config = dict(
    n_experts=128,
    d_shared_expert=0,
    moe_layers=[1, 2, 3, 4, 5, 6, 7, 8, 9, 10, 11, 12],
    balance_loss=0.00491,
    balance_bias=False,
    n_kv_head=6,
    vocab_size=2048,
    norm_place='pre',
    init_std_qkv=0.0361,
    init_std_up=0.0361,
    optimizer='adamw',
    beta2=0.99,
    lr_head=0.0108,
    seq_len=1024,
)
Below are experts of layer 2 (counted from 0) of a mixture-of-experts language model. Rows are named router (the router's row for the expert), up (a neuron's input weights, with its number) and show model dimensions 0-191. Each number is 500 + 50 x the weight over its row's rms, rounded and kept within 0 to 999. Numbers have three digits each.
Before each expert's rows: a language model's description of what the expert responds to. This comes from a sample of Wikipedia text that the model never trained on.

# expert 55
Month names in dates, mostly in tables, release lists and ship or career histories, e.g. December 24, in September.
router:459443500502508556404523517524513483508495484566515411538489437567492374522499500511535594545455556521599567508529520464533385446421523593449450463529529476516532564486447556538466549512497563428428497426537547497505512455541548559482591587487550611531475499576528433468431547447520586476594447497599492495509488574499476506535525569494423482515514451426473471500469624499546532450519470464484489420459496567510492461500401476502510414549504355543536477512605514421500540479548496572460466469578462603505524503563551408509513496483480514547496524446479498538512505497384551414
up0:490426612536485526459477497434575511431512516503458461487532478427527489464536475505540464533469462427393525550480539451523420471543499536274496444496498545526541455510516480525505518488556545490459512548450547529542496533503323478483495493489498487422490470560543543495499491450542585528496476524469438509501490510530474466338505480397488445493500623556593474574496438555473579388464538549545492483555521548460500550484468476551507502501524478530399549549536475480531529465484484511446406458583536545475398436471474408497460450462539495573418471416467408530515484441481462466
up1:458431447449530501467484474519486472379516435413493458564468594490478458551440557555449471561536452526491494486525437525482494671498519499496458479478495536566522539497486549493437442559526458608516365549480490516507463515453486499552460466483444438495508504525426454556498414499583531529518421485527568431566500562528495458492531540439516480435473448519535538514504519448471527513457441596367540558494531461514418531555516411511453450612492409486469462409538543452580600472555540502575447438427516489453466423506492424603575448532511559522440577476508479448485492442482551576
up2:514463455421640532460537544391515530425564486469441449570500555384537448543567568465511482557421523469580529484440541452536505547521442534511463446419462526584545427485525531585556496490507445528510434541450573543480524517489502437548498469474437448498522512537446416526462476475522561545494466545479511502445515584525411502441474472553411579439494466526491524493539515542543509445346436508523460542476481460622449563508502461458573461478571429449488486533495524485512457490543527474560470423483617547425483440548583507555437438577420498566477525377508440546515446483521487477
up3:479538423488515558508534461460436524415538495515585566511507543470410518524470504530506488516460485555508641520480503566456408490451625452343532459494405462464575503558499579545502445531487428579494539470590455512393549466523516488552482488483496548579439529455567513561434497412519511570542491414491508506537443548461524470409604474520491487500666473469556455575491465510481522501550536511525560547539525509558562483572534500509452515533512532548489532416530461437579562428504554484460534537526572519579543497492565554522547481447441522592495512492590548448485526477579479431
up4:550512453535526567571500524479513488423571547482572484498530531376380428488533468497457489527463481435497557485498485424480511550383520590513485319545408524502486493471534389539449397528533473531441479503427501480557520499511551497498473380406471475466499524467479526538528516519511539565512506437447587508488500590470493496441515504486382572462476471517494558483478453461508485521533437509526561549529513451461458533570376531401651473447460480443556424573498532534502506451442444459478481554480527453503452505542480537531468417546507443549477489494459464507639454458454540465
up5:443479487434478486430497437398458478367493469515447484507562496446453515516442478568450533559393428552542510549469490480496499473460658520339528442541381489490526512467525511531442485505511550596443497510555464431502527556598447566527551433496502577587418538455565498541536537442528535552540519443488542484496489446518444450531523464554347557490551524470596500449471475522521463583535578489447503539531489436608420496546488513507543447531530457442550445509476503435607517449496516521478532489499574510488539423480468511530497414486420440559482464543493557444501556497524514463
up6:559448462503518442488535463549473436539491429470471503508405627473503460469445545539505472513511472464521416375486467529468515676468545550485460502498439449455468471488530454488469398530525480563500399473470568531511393457484560549564453404441477491477550507502396479470488479542571535467499487416475524436492482580446446444452473492446454586424537484538503532507475554442529559490545435530551574560538512449525492517496448399482476373525485430452575479531477544389570511465526517495534392487462424549501482430546446513576460442573513557487461631478495558464518518484482473502
up7:498469493567576504624436563561477489455415574428547424482480591486500506497531624481444545539535545449475499432539433528459469529522461502549502569460472436521494510486508454543429511584519341494473467497542479565520492517459474523483511543394548467529510499469471504486515558430523527503615499554554466552472523577526458436546454457507400548503518506472414603536443515525445592510483505492475602440542521471522477566417442462497567546532522419456558550511551556431494475515513421584568552496490491497478409583556482519525535501500507475567538390570431455531399560474505599511
up8:442460424512533508513517534440426553403497497556519492529538618451498550544524517594458559536419523520462490561539452476475504461482573459444551456404432516459465517546492554522484425420542485596366471572421514454467519523493412571527563481469469540528497535567522460618443571346610510570475494528576576505577546490584443449522529454500413515496545445512516473534435431590513529554514496519535479606519559493610480497604443477521575495519450458498542463421481512520474524479468468480485468443493480518498520416497559492523542494511477517518469539455501528491425524396495472587
up9:502569564545445492450418551551504490548564542541636490538493409472385396569555562502508541461507553500424459475526566441415571602445480553571444463487518439572551483467483471459479456514587484515513363444548410442458437481551500533444507578471490494448458495489525531487422531514490559437488479593529507394570556523498473499440473638410502558453483573513512440559513486503506527455492481530475644474462497489545536512521410465521548492536558479506535500539513593504494470471456466453488522504478518482463443496570526535494480603566548557556544416501434546512461464502447526563
up10:504533467538503577529468478460590535471530438531486478528620502433529483509562496517560480605475482514499495532482620433533559515451439510377489456465540591525504547551526444559519496462528514462418463477402505495513565532542411417483560441477538601537485494484523471494505543466493579549470531501571495594510465569535543493370566585478424475508492465574575454533571488542577503474434518463432408449452508508462544539497614526497630558462585525546539498536511513484515542534465435480475409522531564477432458424473529420492476492577526495519429408461518410530467464485460596509
up11:526419482415450538372490478555512428486466518503483424450583497549513525439463526494479496529458529532553529476501479495495385458527536514455483464490555494481499490492441579564550537526519486518458565513511463507578492510503444541454530599511538567524523471493527530472423551490534565455499454338428529517432513511539464474613496517448494418533561509513592504556462499497335475538558466559459440456362452504494474529484512494564509463498498461481404480533604388462609507468555500493503441538545536610424435541446473397462456430400447569540442536505495539496540511493432487473
up12:526607468578486535522472443478487552588530588550581496487575526444523481497564465532604585584541539556576479503509520460464520510439568476518489485444547565476456430504539531520449462583578442483445479437500451440360545493564461462500561541487565590502503496453477487467499570400459492488511544526523507541475485572555552473474557569504423601501551422456378442503503582484533473501517442387493457544461434545451492506532520494509583535446546481526561483430535481533500416542470476496485452571528399455491422502455450523501513567537431507422489496424507430631477479550423536531
up13:480539481462487562490482448422490495404470512508576508598467501475457473548515389541489536488465435520496540503452469528469529519429542488491468441467401484511528435512543507514404450535489614519480524493582416469477463453602388438490511444430510497513468504483593485542518606484480572599505482459538572533468471565470433467514494430550392404439544578525569579525479441560501466528499548503536514558594457449536455488498482453538528429477574464511496453595509520502599587439491479559461596504535557503510496568479557523544533517426436521582488420587548593457489506522537541613
up14:491424515436531443560477492477554532482425473549476512522470587529539524505486552369486500655489501495421545507453460543329536498527552535451473463401481514550451534538454423439481521507476535478438445551524605543519511531511443465490497503479500508528506481518439530533482509535514523483463440458529490473455506542476471481519513510384470523573431474473477529477467475543416582364420412455498507549565556552452482489472507550424541555496552545494572514541549479524497631506460550534611570502487649568475534422504471408490475436565567484544436495494497457516569495440477399488
up15:504466601574549545508455492482645430461454445498499484454486518513546504474523488386488533568471330417440523454424506497523519510499456510466476515440489607581504525443570522542518602555477548476490495541497565637528455552474514552487562443452490435492537492567430491531449515544541507488474457573631409456492536588542486494471482494455418556522420471467395538477481485537509554473444479466484470438559519487575529432480450437424539503507452430514451518604502499457545486499580531542537453516498509517433467483494437390571504464449502423505486473462540413545545541558511427460
up16:513537548454485562447491424495506487467443492509544491548543491415418519540461540582510533469517386559579551453480480515530489463417576535455470505548397404469617432487534640590443512487533492513544439543531420590485405514515540550546491498488497526476501505502536488528411495467552569510575494391455552598487517557480511455488592436641479494457533505403569526475518499630436459513426519501428522503516432516591499459493507531537453530494487501538480502459528538444525498473552491466566528437570510542549509427552533471510464418447431527573456436556500500463514611540471538443
up17:466434442452548563544510559477451467447529470502450432570478584468418481452475466584470498483439468554481517485484432525486489536483528524449427442432457499511524542472439620487451432472489468572468475594469473462559455493551536434499481437420474540468463524477412454497483508494579477532466449488485554500508496577472517483483506518549455459439534419560555552485543510458544504518521452517490562577618537483530483422586511462432487364595464437616461503459497498415581616464482489539538466516504494566434516477511563458583540438522474487519408566482544555451480365404394461568
up18:510518532574506457552511493545565480561530485528643521500472479560546372482480546482513550424547489504536481459501461463486428531465436539612547565556468445510426598478457476481439532556481583478548542457493510585537471518439593517488553609477511443545490416529488466495453475525495414374586456524464428463408477505495567496466534452586479547471479498432419500496476545564547556473562449399497513459501462491430492477416420515565443558487480445503543530470564481517486348470505477562515528458503409469610489545520465494475503500507529560442566564601518471508548508554428434497
up19:477574478535477459430481538504596340529435580597545497470523591517490490499479579379543548523554536500441590569382506485505519443507619529551517604491514415488483418488520529518561543559532420499486523511455511531453477436492551475545572579484516508529471493497529490530432549514496541395542487426405482517409485588531520526571499477491461497540544477466479527539464459471393505451550482502524510496434418547468574545397568445502433449493456476517447483479586394457496470481515500527553487427528503488534499483487510428449428498474461499520484567398483531506556549445499394418
up20:472447475511518536523445472443498475452513440438522411477476522456402593561508540541454516567505497450553492515600510435404518568540478499580501409515455558535595463502468442557451480459532451548537458534412449569508488455532494373472540564469507566536632565475380370555420420540435466519516416543524449606499536549474555470483474545531464481561494431484519558538507597519482516448519484540519531498518521447566494492504494460513571374541485424514541539449506517499527477481523530582574467556483458556574594473462490465544470448542416529507494541539498449514439447556564539570
up21:533490626505537554599519506420563463476490579474549470515494511511456547428541437456463523475509360557470539574503497496446548554443455591466426510530485557544566488469519431489438451498467413463451405575503546536537447469545525508558487378494546505509416494439453511529511457427567568497572506530487529511491440581496435479589469531410474484425496485542568584533450474555565545574488508424513514548489470515483476542526454547547537579501591476442551477505486505510557447485468433529479413595501557458547499488557433529578570406543571420600472404519492443541473454440475509523
up22:540529579413503508491489471445538547541494563504447409485431489548519520483553572523606542544442507382538518497481595373536506518497482500466563552410490511604500535420463542546534545371504505552446561593461574552603518542476459515445553480458508480530488462503529484426435615543448442394486439445438456515527514540470551498410482450468416491608538548557582510554527464570481505489507426521472443481507494537507520427482428493496492416473517466485445519522529503478510550523505399631441474493514450618476471485439548516519372486459491486480448549513526464489524530520462448498
up23:535543474545494609502422515412563511546354526531497472540482453486471521496537492465501622522527460440441488499472526423534515482537522438512479423447541485539472478468582525504504500564481595545446474476520493502548582514594451488475556538471487429513429465509534391533472451442515564555505497532510547449519467469416483528448584381600488464452445542581494476484532461410482501506524477481469553497495388476580543457498446524509543422501532467456520565520447605454549445538395380560427521519577548498599514479559456649416523464481475433515496505444506427518517459463468529457
up24:525378558407532534392551512447410497404547440519385481557459469369473539531481553546533537568451480434510488534493574445533357446488536477362566483474554520467521538514454489589496448375527518521482541534424566420574512526462402496425579532462520590462481481517542484482449543458461520530443497467454548573549482570551513486461547544471461423534535524524606471512563433559507496447486503537522429482525525539493528509498491466546507474461461476449475475515599447446550533491538498469523431506520509518430506514536591372486454486394450506498504482485483514506444466445475542470
up25:513380552502500498483459476431484537442507421481316469448500453516485497508573539482523509502488467522560575541461491492515475509529451559408520456508469508494528533502491443523516509446469499408498502402559617559502544504477474579511468416461534566495516572597525451557530556473462542586507571544588504579539508583504346514561541590451576444540435460501540493489528558547526503521445560474518420485480567576514512443479419511531550510558615530533492545553510486530465536541570500498573436460534520536429506429475462468530479496487550506578434431419492398577442503494500582432
up26:446478505560481440531498531557494521537535540551583499537491479592531471497488476532566567508579548544621476470455476562501449520578384619515485558484545475491455512485472551486469527517507485471592542421479509447567516531495543596489570612462611491571469485532526498448451532460497479461616595534543510551510453446464563544591534493570506531478485552510443493483460663461519451494523460389436524469419465489443477426462482480529510509465516465548504492504563494521555420514527478480523562506542436526539464551508482482409506518488532528447550524534504498671546471587370585529
up27:525546571607567552452508523470451534416465420526612570478450504480559578541535476598408523599422515505537496583510529541464485506446498449440563449457419502447460431529524504508508440438457501549387475569523510523413588478506443543503569508398460523527446465557560429568449536468556494555479452471482524491505505496481468446511609473537448487520496512402542478471527446524519527516508487511519492549594477541635515559552440449509488523527452413448495544432479516503506516428450448487470553402521539520582586482551497482536501471452441426580476485461504590454391528508542408448
up28:451441569543582539497441468466502657510520411523389503445504440510545399471511552535507533579479459511583525576479587403547507474538536481423515547481506604495599495486505448492465510407502554530470507504510576499538518474501434514465552545458477577524478519555524462501513491497458501481524515506556445604446513586564441495370576517598484557575422506469509460519605484515612427512456538506449443437549487502505487428446449495521501469510572448494495563508444461482455509500528453501524498463577540553463520396495496509525458479404538541483443598445497439481440468427620559505
up29:458534445387500508407496457476513409431554467534524438500493575467449516460464487563380500493397474518543512481501448493475510454481500475544541450452468493582549549493502572497525436510510468582534422547429504568506417514517511530541432446482424500476525577520469548557440474476604493529469409506479565512603499495515507496562555500546451480417433456530555501504543475506431487541476456512465525561474525478579517454628482494476446396573400446617502527371446526414526552485548572520606472452489465540476498412538570526566500430561470506506458562488488398441554492496486406502
up30:502511433427542479475531472492493400444551452530488455470470596418405382546484562545441540508481442448540552448506453500544524508445515509450467402470447526542564530439498533490501430462461480531534460534514515455490438509483518508558501464494431467398540617506433426489468429468634494527487436514429541482531522545472533511480468524521430443454514466532500512490479499442512520535502478498466548527532517461592513438616455454499488310526386429540503473458464514385541569471533470458610483519491497492434476383490525449602503396516455537473442567525577471467553492444472463541
up31:462461512556577512529581548476499476469516471447506434514515535467456493469481625558523584635491418454480513506537550485556480519557397522454472557526532501473638523505460437560398488475595401458501474463436503438444510496447507521451496536463594533489574561503505458467481485432452513550493454557523479579522562465506488459545506532478509545513487487474470531531604464569533558457409433529560545453563563480483453495473511525497581446445517355485523575483580547461646522470467375524509456475537457467477578504655467476494455556517470485457435516518468459528438450523476529500
up32:477451480479590486483512620483525508452510543447489527475497443494488583566501487492552514544472517474467557486499471488433487436531507510543562456405493504564528530496431487477531513508635522496451450472472547606474471456420556505481425535494472477459577513483482510536442530570498559552517540511466591548453564511548547444484470543569505579514471360352461486499618526390500521468512412530523497521510493464522550541546486467407494444469433461496446560428563484379510445460442520526512514464510517579462457568563527500549382437529393467532505524464446515477568494446595618407
up33:570537554478515463405499507527489463425480512375542498487466449455483526501468539540498545559397491441471540490568537500428511464522395519574524423496431506568541542423499451553551474447537534536546399475479525653459524467451524400506476507506510502448529562542459415494482446522428484427541401519440495506579517482545518452457511540472514530454334513434542526471560466524531489443412473559445546468531421489514481559487406491504582526528525429423460626534481575497464526559475464508440557462573519470484490491612472386568484549491472519511400459488512453522568506518531464470
up34:513433467424534540413541465495397419578490594438459460554486477494438562446490457559533503403520576499511519547525472475544526528495496521543461481504567540454571508556521515579499524602484442578447532522481451490455490498482411452517527539525490491478581412503520520481469499473479481490538463517535500520487514606499446502462594573577475547445509551552529566532528407438451482559539567369467571553491523525468514533503548565439530478522550431387512454566435540525471505508513461637456509496484455455536516563478543463553517520525340334438535436418478444443480532537516551502
up35:474512521505506574416519496479569485452532573506589465513556516515496394504501481467682542531450517493548501460490499418538524510514446463482461562541505536558503546412531569546594572551541462522556567421477424525493508534509507529459523517537494441576502574447503533444479492565492568411477510489453454562481501465510605535507499512561429559544458522491403496490534534435386488489458496370443478440482487517512452448500485458490464447418470492523446425563566461467588323555555471563467419480499423508542478527490494499500433429503496477549574523436526510600555499586430535456
up36:521510381495583568532497508456542509525528510422537451517514519442480402629529525522475530500491497387499489500538563498508527504472515545504483383629453558483559401414532415459568474525496517572487483403506472474464502462405462485509469511430456571493625577408452482572493391602486521511463528461451515576483513480443518463364511521491539571479489514494483614491501516476416549497554487545551516609497480409538414502496535556430524468484500519442534414527503539467498505477537513476550449527549486489513500522514505551512453516550480501506473506406453406518447416464532624550
up37:487425456538520465491525517460499495504460613517518468475481438605562482479538513444497523508428599360486627531490442471471450488355554462429488442496477443467479529476399506477540418483526504508442521434545534469442527461441563497509489593515496542536557559517529396582492513535611563476485419375489479477471542541392428497496525464468503482553553436457496555567420459515407448559577406546519565495500536577447532553509487487471493496559509481416477476415557460495533533465504533529586457441549518479473535462566464471543455539449528522498394498456454478457519432485508463415
up38:567406457409457493517461481469541494468470521478434552495597550492525475554570543418525484545528517478462589492488539508474465483493571588499473409523519549521494497449494495546540483404600546483437495631517570574419486484551389365513533476485517519504487506442477486583528610486448585549464506440574467467471488541534480482554584503444480495514566388544590557608416465497451473404516455497478469507424445511436570518444567523519567539514569553491535504547502429495523572475540574530539385465533571545490449488502488408496503433515488520612439496469517478498529448434508485501
up39:560503479557580502443519514456421500464510407549412511430498455481442424577474534493461551588542603540481505509509503566572422498504505508442497483571535493391541503622412554623491518424479535459455481469551509497576515492484440522490562505534540457412494521523562435544413507424462538525507536438568525479518507411507476544488508425371519458457477523465513470514526530466485522454609549620445433504523478570568507458456522511600424460538471497498419440530495437488448514507539447470503482460523582538384467531499542507525445504481433536533446552346498531496491481424476576491
up40:457508448380559507392571456472434414463577462450501455584482556517443492549451491575420471537488483490482502468533441509452527540471482555608491453397486557484532563475448551470468414537511470542506510520436536556530458488464445464557492512521486479489610549548414463510414403494546493577559393513553507550531458539477489478494515545502464475435451452527533561558540471443529480461472463552446547555474497465522518504542406456473565390508461482580448497383488499467532563478575504560557470477510486509421494418555511419593600459592444492444405564458494414451574528490521464517
up41:392549547636467512397492476518525602584468582553546505452490484447557516511523482534577575495506567551498494532419495359531543505514502519461513569500539505476480414432548613511559501609518499487517533396553473475430529517501556555465471528492505467514443541466507493496541564449486536473551591573473424502485491484486521554497589435616413606506519498427400479499561475406544486460564494415507513440514488457505522509558446493475455496518538482540496516454513544507514386472530455433508473430581400507487505487509416574453505532479540481510513595425535487598462472535438446458
up42:527581665508505475457524472404524465483518531492572537551549534474492511435572557520547457507463493534542520472483465486484508537462522500442513510476544455527574446532539498601465469585575536535494459533565535582543420453382521525501462668473509466519492508528547553550385459516520446479573429387528505563530456529485575471376613464485529507480542607498546524554516377456409501552532523456515493545486554510455608466541534524532460516524554456487445522414473488497513453473497476461481493532575513446529507497492489491479367497468441433502528508446446558462526586520573497416
up43:562570618503589451474564485482500539464494483422620518548417565531517563498538479451467503479420424507525481452584478549460501482577536452431548473501478438587565464502520497601547475512475480559498493524481603562481526424454558452535411579519426446456442481531470522548419482473553488500526399423443439601465521474532514480453594544461507494471488568475526430531566388569557638501570466472482504517513490530514496633496469492538521488413443463531436544438473495511575452498450493473481573582499500541464495459547553454445442490541541421530551536544502512448520482501497382516
up44:534514492509435446464474460440439483438517597381442522451532579510582501561517479508477496469579472488493523447535514502490477553422487506549423496500552517508425518430494466460457424544500457547480554542378491493465525519509419577506489440487527528574562501442415462489502458508454448417545563573545500465469589488454513489422526495411380462457562574542447528536445505484463493520648479523587465550593488504518488544486586437447489481496476455469551502490478473472572532457545528463501442512408439543549504533463437422512436573515354453436480439453547572493506368574534524548
up45:566460485466549479510536487450511511433486508442532480521564507438533509509582486415465475517473469458484527507451577406436550538421527472506463445462530568510507408461538430548455525526559553459539473515471550429468486472451411530458370468516384451533661487417475452483483555527510510560483368553495526415445574475401513458406479463555510555504586518499501598543555436565392524502518408540518521435577495529566544540492528433464462470441538512373468467522544473511502481484473522548495466478508495614543515621473507560583469561456429481487459509487553502472513495492575515474
up46:576425517467474527508482521387487500533471609435453482517489517484522539507583517537516526453598555573413454535505519529460493549524472530429397492533493505524546503551508490467458432542463508476375412514452457454547444462553475527469449457465578511489519465428459543524459457492553584485542517515515527606552377526477524420559508529510517479488468507609499564491486411418458540517484592479500553648536503535571556473451560521520476542534601461515524394496495539492627509495544468596509460446496490537527447577529453554513486416497514460543528474510532492521311522487494570518
up47:536523476482608462527545479389583419546545458508506498535477598464474466497473543476492483550460453498606554474484482584525516453431570417439523428385468493545510466525491466527481410553529496497559455431561580525525507459482529496519473490456418510462562481494471491558390448446569477462543395417419474437491472663468494489469459477484528447435552450523554438509517493475508532487484448462544507495565447463566569488557501424511504416452471483507499509503487452373498527405484516482556483596504432548425514413492582494599447457507441568509443572415555486456555461440478458515
up48:441566573576455511510467525474577549573519570560572543487522474512524439475486501558534528518614470528504577502466488445493483485502579464592542541524506464479466488501485526484522496598549518473417495406518565507457471491545524556478488622487527437524480497489435512472472526399447444361550478566462465500484511524480558479513564484574452605542520523468382438504533490466574538498475509358565552501468490528443530505518414535509429525437547461545534549434545521454541445489414479500473472483567425444592450455516390603452480500533504528486547591518521497603506536529403372478
up49:477598520556511546523538483519604501563489483500647467490456451513519406522480469480538579490520478503505471556484518554525520487498435467551478575470476482520454566506480528479478532532450550469489514480439476599576496587540558543496488595493483462534477499508474457466515567521515469415607511547533478443464543415533489478483500488514464556481502437412319482443481571479594529554520470435532573476440445443520427414476479522412470539408472402535525468548540522571521323538472496545447561381502427480540482525487494575524454522532484567525574473580559484536575560562498517501
up50:504585574545582504560499443470562435529580514495595456447499514505606444446483445560508505482451462407542460506501433427525609493508487464442484512485497490578476558372523515508502487472466564594579528540554420495571517532443520456438487486477475381530447433520502458416449537551507551484434443561440458505468502547498551496433483513620453527501476517472469517521562446439512534473431439503398466452521479451625523518503474438441519471487427364523445479516503555486538429503530428588595485531551443532555536468415483523535547437463490530537529577579513402492506526493447470535
up51:519511498505549539491631460474390537487435464537557509512412469454516502495460497527468525589459558485532544552496502536551453539503480423451535455501413477493527510492370477494506523489511496565421469493493462532475495484445447471527475565446427572493513485487551465553426463544524458561452351460504581512544507458481450375489552507456488528568464493398606405502642451517622498458529506523522499442528427581509533556560436537541477544503474443484505552408513544522452528494423523438447552416605553473508588556542525509527478513518515469473405523480462488454524552477527352526
up52:482496427397501496523485522486476427490474469426485536513595456395468474561500483470485502564452486468525459460540471489555404481476526488487494446655502582415532505506539552523516551485533530462438497391471551476542380482598421514554474436470456496538513559501528389519510437459479504428490485512481484414445513420485559464591569465626448575511494531504557448446525591468520503523554457482556459488491394485398453463423517540499537457533564466481562465595553512500495559480479437462385514443440517458528524485517516464434396532487407443495517501507458468432497488619552456467
up53:454464496581499503330447432438511500503458440501460457459479429556473426481437548412512547509570492517526397457467522498495502507522370551513526575459537546457539589542537510529498561553444577441520549426603470511571502582545454572481555469499479524446455539607574496462476490493512522587535527531618496493428507425491404501527522493505454460422456496481370477447509471469570526473506544477453468382486502500521511460433494438493457508514513422464412486587496530496512367469558541502539552501530516590432513504431432500489556523471484469542534512493510546504561590526480597523
up54:469501477514494601420502486424505498454466448540430518434512589423364510515472462571462477435524403508518531485436466527484478511456585497460502456582407400529551489514590587568459457425499543594487507496504431581482493476549505556569536454437491504493476569523550546535451521437537557582538484446499604567499490526540532476480559453542387462443537537492544420530506406560470535525491460460467513485493445527629516451541530508530515460627441504509544514427515466419602504454453530476570472475474536523522534413541567578521521370462439544582485475504529507485488514440501527449
up55:503413500515512463498429551476420538450571489501425506481488454445417541464492541497503475433439459490507528498428479458556531454464386484425520537491474565466556589494577448539544488400492469450566524480517498512530471495503509509457483447474516550450564515572586496485507420474462464557523476558502492596475514603492370479435458568451548363557485565490508443459508459583571507403381507536483451447502516539615475519494405462489549479452534566467464538486578554513508502507541495487524468494533518585395581500489537386584523528453527481540539406479486474544365449468528566447
up56:493523387532441441487523558508552453603471565558584503464464461534428485487546443510491516487490577566574598507521432497389434453388587533452469479559434294515410553564450496502515518525465474488472509456546539527497541472459527541496496556543492537515440522468492523571464554475541570426515452448429458507524488541481436411608458508532529537434509469404506515520466533564397517479580494529561570490546506518443486551539529542506456578537545483458499518443549500512492576445444473480560577464555427459580493489602460456440519445511526539521502581488521503482494513453471384475
up57:452536460499483589460497418422520491377432455542475479508535484416450512461493448563508539473518461549529593471469468456548499464459587472360506475544395453534537485497611572599455509484570557567443517493483418439448519504522481607573456479491447589524461567484565505538445522512591616513498495394516581514517455436504485468490540468559378537477500536466530525517447385551429528608452550487464526513490495480610514392462522521467496457502447431522521447496458527467548531481453495494487513443520543515533531451476521546501518406466415483485448436544524536458568570471495538443
up58:512434561540495506434452450416495507501464478547368468454513463527448458488501560532610546608480454518553543515471574512608481479454495588420516533500482529481603474496485506542574505454481556424483512415516531529570480538484469537533583468471606557510494531582559464544473460417478508577495498548570450580500504492500391486547476491512524408537463474513551517517464621580466483512503527535423496466483533548458503437541467488556457470573634477494476516516513403494514564490571478488613453489554511497417436387559477408534449585451578501535485531404475547495510544499492556426
up59:508521416483578494509493541475460491480488599434507507568538470489471463533506478538544562559535449472518528358520492499516493564425493578476503452536426539467472481457585405506491406478579579543528525449526441548464483471539459480518476561480474466584538580426505469636438397565534522520556501499450527520487524476511572359569458529515489524477505565497464566467532520494413570521553522498572505453572439454588432510483505408526543432483527493477551455551517566475564437427490531521638472474560443529495523430515428517548535500603417527524485419463468469557471478583545599453
up60:433448498500574428486439482519558597502537516548532466463522428517466449496535535415512569520527495517575493546509534495506591470516559532488490485428475573430498587590533525508528420560470521487525481516489525503609510505586488484442467488466433473516440504557482531512549491448474617523523575580499426585457489548384389484503398544541573431484443462489423478445510543582489524544459504481481484517518607508530449449496477503465483459457541502426486553547529515568465448543515554499576586376543552531500619447443460546498533482606486551542508467373520444634483448466483557479
up61:498547521625555514497514444473502523455539504501611412521411492500576511508481488489398622462517479458536451517469471483541456462480435478428560437568505532414491570444467463428410540511540517479506467491572413489499575505502556454443543571534488516468444482558508511463466496489480451539529371454464538458476532472576481543414538480597451498547564473421379466464561496531534495427532491545428534480570410471565520522481446391453560550453482349377500491541517554538552399483478439535581576533564472506515540520538480538483501553488497458518499474518484485460437562559461567495
up62:592550468457555528610483504420603365558384521465558472536509515512486488517511548488510519460538529460432555488520525522515432520486449546517372490589494452523549436537603462562465487516512399486436460477531503573523473419452504509476572510445562464431568567367411499535515468472480554503611537467516465552495497554511522417555462509472464449399527528460476579511452569442439543483523465506494565565426400527533486469477459537498547481513553497520591530560481495484544423465512475420531391473506460454586502561517492593485483436481412466539460512488464494527485432472501584543
up63:461490513501511519383551622458469398424524505527564542471456505393487465463408556561532430519472617515546465520428478480529454513516471472505521570449570537568423540461531498621554512557501477487533541441442427502548496536450501554499541537498532392412508482473577511544450523552457461436482525463371509501487522494544596529474482488509416498539533538514522496490510552464437485431523435528416466480508437544512521504491484458413494457429461470521498435520587424424556450490583448503413450501464518584556479577494502504430442475489348496555549503403537601465489490487423517485
up64:453538508594561498425447519446564491598414492506543481476511479578478303514452581545445478483553578504524508491505526467537473475534486494528530538538474443479569575567449565489479593631474493484486518504506448545574530537486509491492550487566472510456472542570479428567476462607532533404483484494548490451376459477429523501550480476492558444581437547483421496466497534614483491456591494602457478448514424602550508506486523490523521511608544408484490531554528474474537468479515442457533547409556492515488541419529370490419497483519538524506404499458472483529528550466513524453
up65:525489500595538531452597455459465535493503499505481452501482460495514384469483500528512544560446618497488636561514487436475451477328510480370479425554374405440495560565433484487507464418444497496426461408574484518528522448486533452503497456520422560506525469529469479613508500532558519519484446437481487458538506547451376483554487528479499418540531398413541522488528484519462504489533480556480504483586539539557553546573482563490477507561559490469572524452509521489499583494393497539508504447567524470528588485514497418570440507510545498502432463465454545455461517420458427452
up66:464537481485482474475561463544521446509520541498517537553612534501533472530463536514545533543643518539589508429501512594560431427573466609488521487536518524421531522468427579488461537515521488468522495439459448473554518512573467608612554634478594497565475521503501495417402534455578475455592506502620499552512536481569596527522568467503455544497526480487524493520473652506472492458544497454458498466416427493472549429490431540595451558548495422574574502492563473478469528479466463475542436478534475514544532535528563492412445505532459513461545548524442530516582522532429578473
up67:544477528621564623363492486454535575489523490514548489545504455483537405501476484559551534583450589490518445582485597469555546463476461477428499529443495572459522526592510480533494505504482560515488502477485445498586499525533395436486564468485469520450470460542514432453489507579493605522492539482511480560390454493563449544417484605511472531519525444471374449482522556507535493492471465443428487416469546529533524515489542471431511504465536433479478470641519532520546406520553479560510535398565536555473532528466432423461463535515469576546478483370482469569494490511484608453
up68:499496461522554542434476478480489524419518452507526547487477565430436441534409478548492520564430395573482537553427428535495437525430588473394514462443405444467483535514481646569466519515494436552431460446529530435511525474611447498579506360417501489515453557463543500519481516367502515538499438462459469429533467570516518440455522412534398563444642488511502457527465444553507477571425473531509560552551541473538534473569492452502476406551485441502492442482548470434549494480450480482479477562531514450471469457493541477513447467512473456535463493546480542435516532398530409505
up69:483462594535489604440438459432567556422499422499443442439596391423552487534547516566531535502439454497525476528488556448578532448482462517385524467514436638483472449492552517542525499426511531493451459482455514538478553505526349457484456414466544590489503535571482541474483527499522579657462515505602472561441500516584385506418543517443428470537470548502547476491523497492579526416491581484422451456463490540558521492547489517481557500510536496483454561541481507487544495501541517493561424471530534533390507462464534410570496486446507522538428428468524456523447499453520543488
up70:468528487457474593510512559511400446404517585448494474507468531493395539572486458572461549453477526529398568581529507492495520538560516496507450440461519491532521511510495499491468412534474498613398503564526489442544573520547449513526524518489533508497528450481569410498508513435509548546478541475517619481597511509520509561454550567483462421452541558542596563527517453455476457578483524512493532569517529485532484517517541477444556458557562489457642413547461507509500586410471441491445510493419625476486503542535467493570602526580398461518449507447401469491399446558477464593
up71:446468480589467517486520535504561443594428564493538492467476468613531443460499518468494541558496584441472646538502467426393545441418631482464442591546470406456491546554470502484488543542511479489481497415553565502468533410495509464517470543544526559558527533507470499540470506554544580355503452383461475496474481528409433437564473485473574498502571464414498522490451521506388498488553488545570590531537603551492515512533494524510422512569561499430534485450537458519498513486443455559610549376566492502516512432489421473508456486492550504495490532480456466464488495469503431462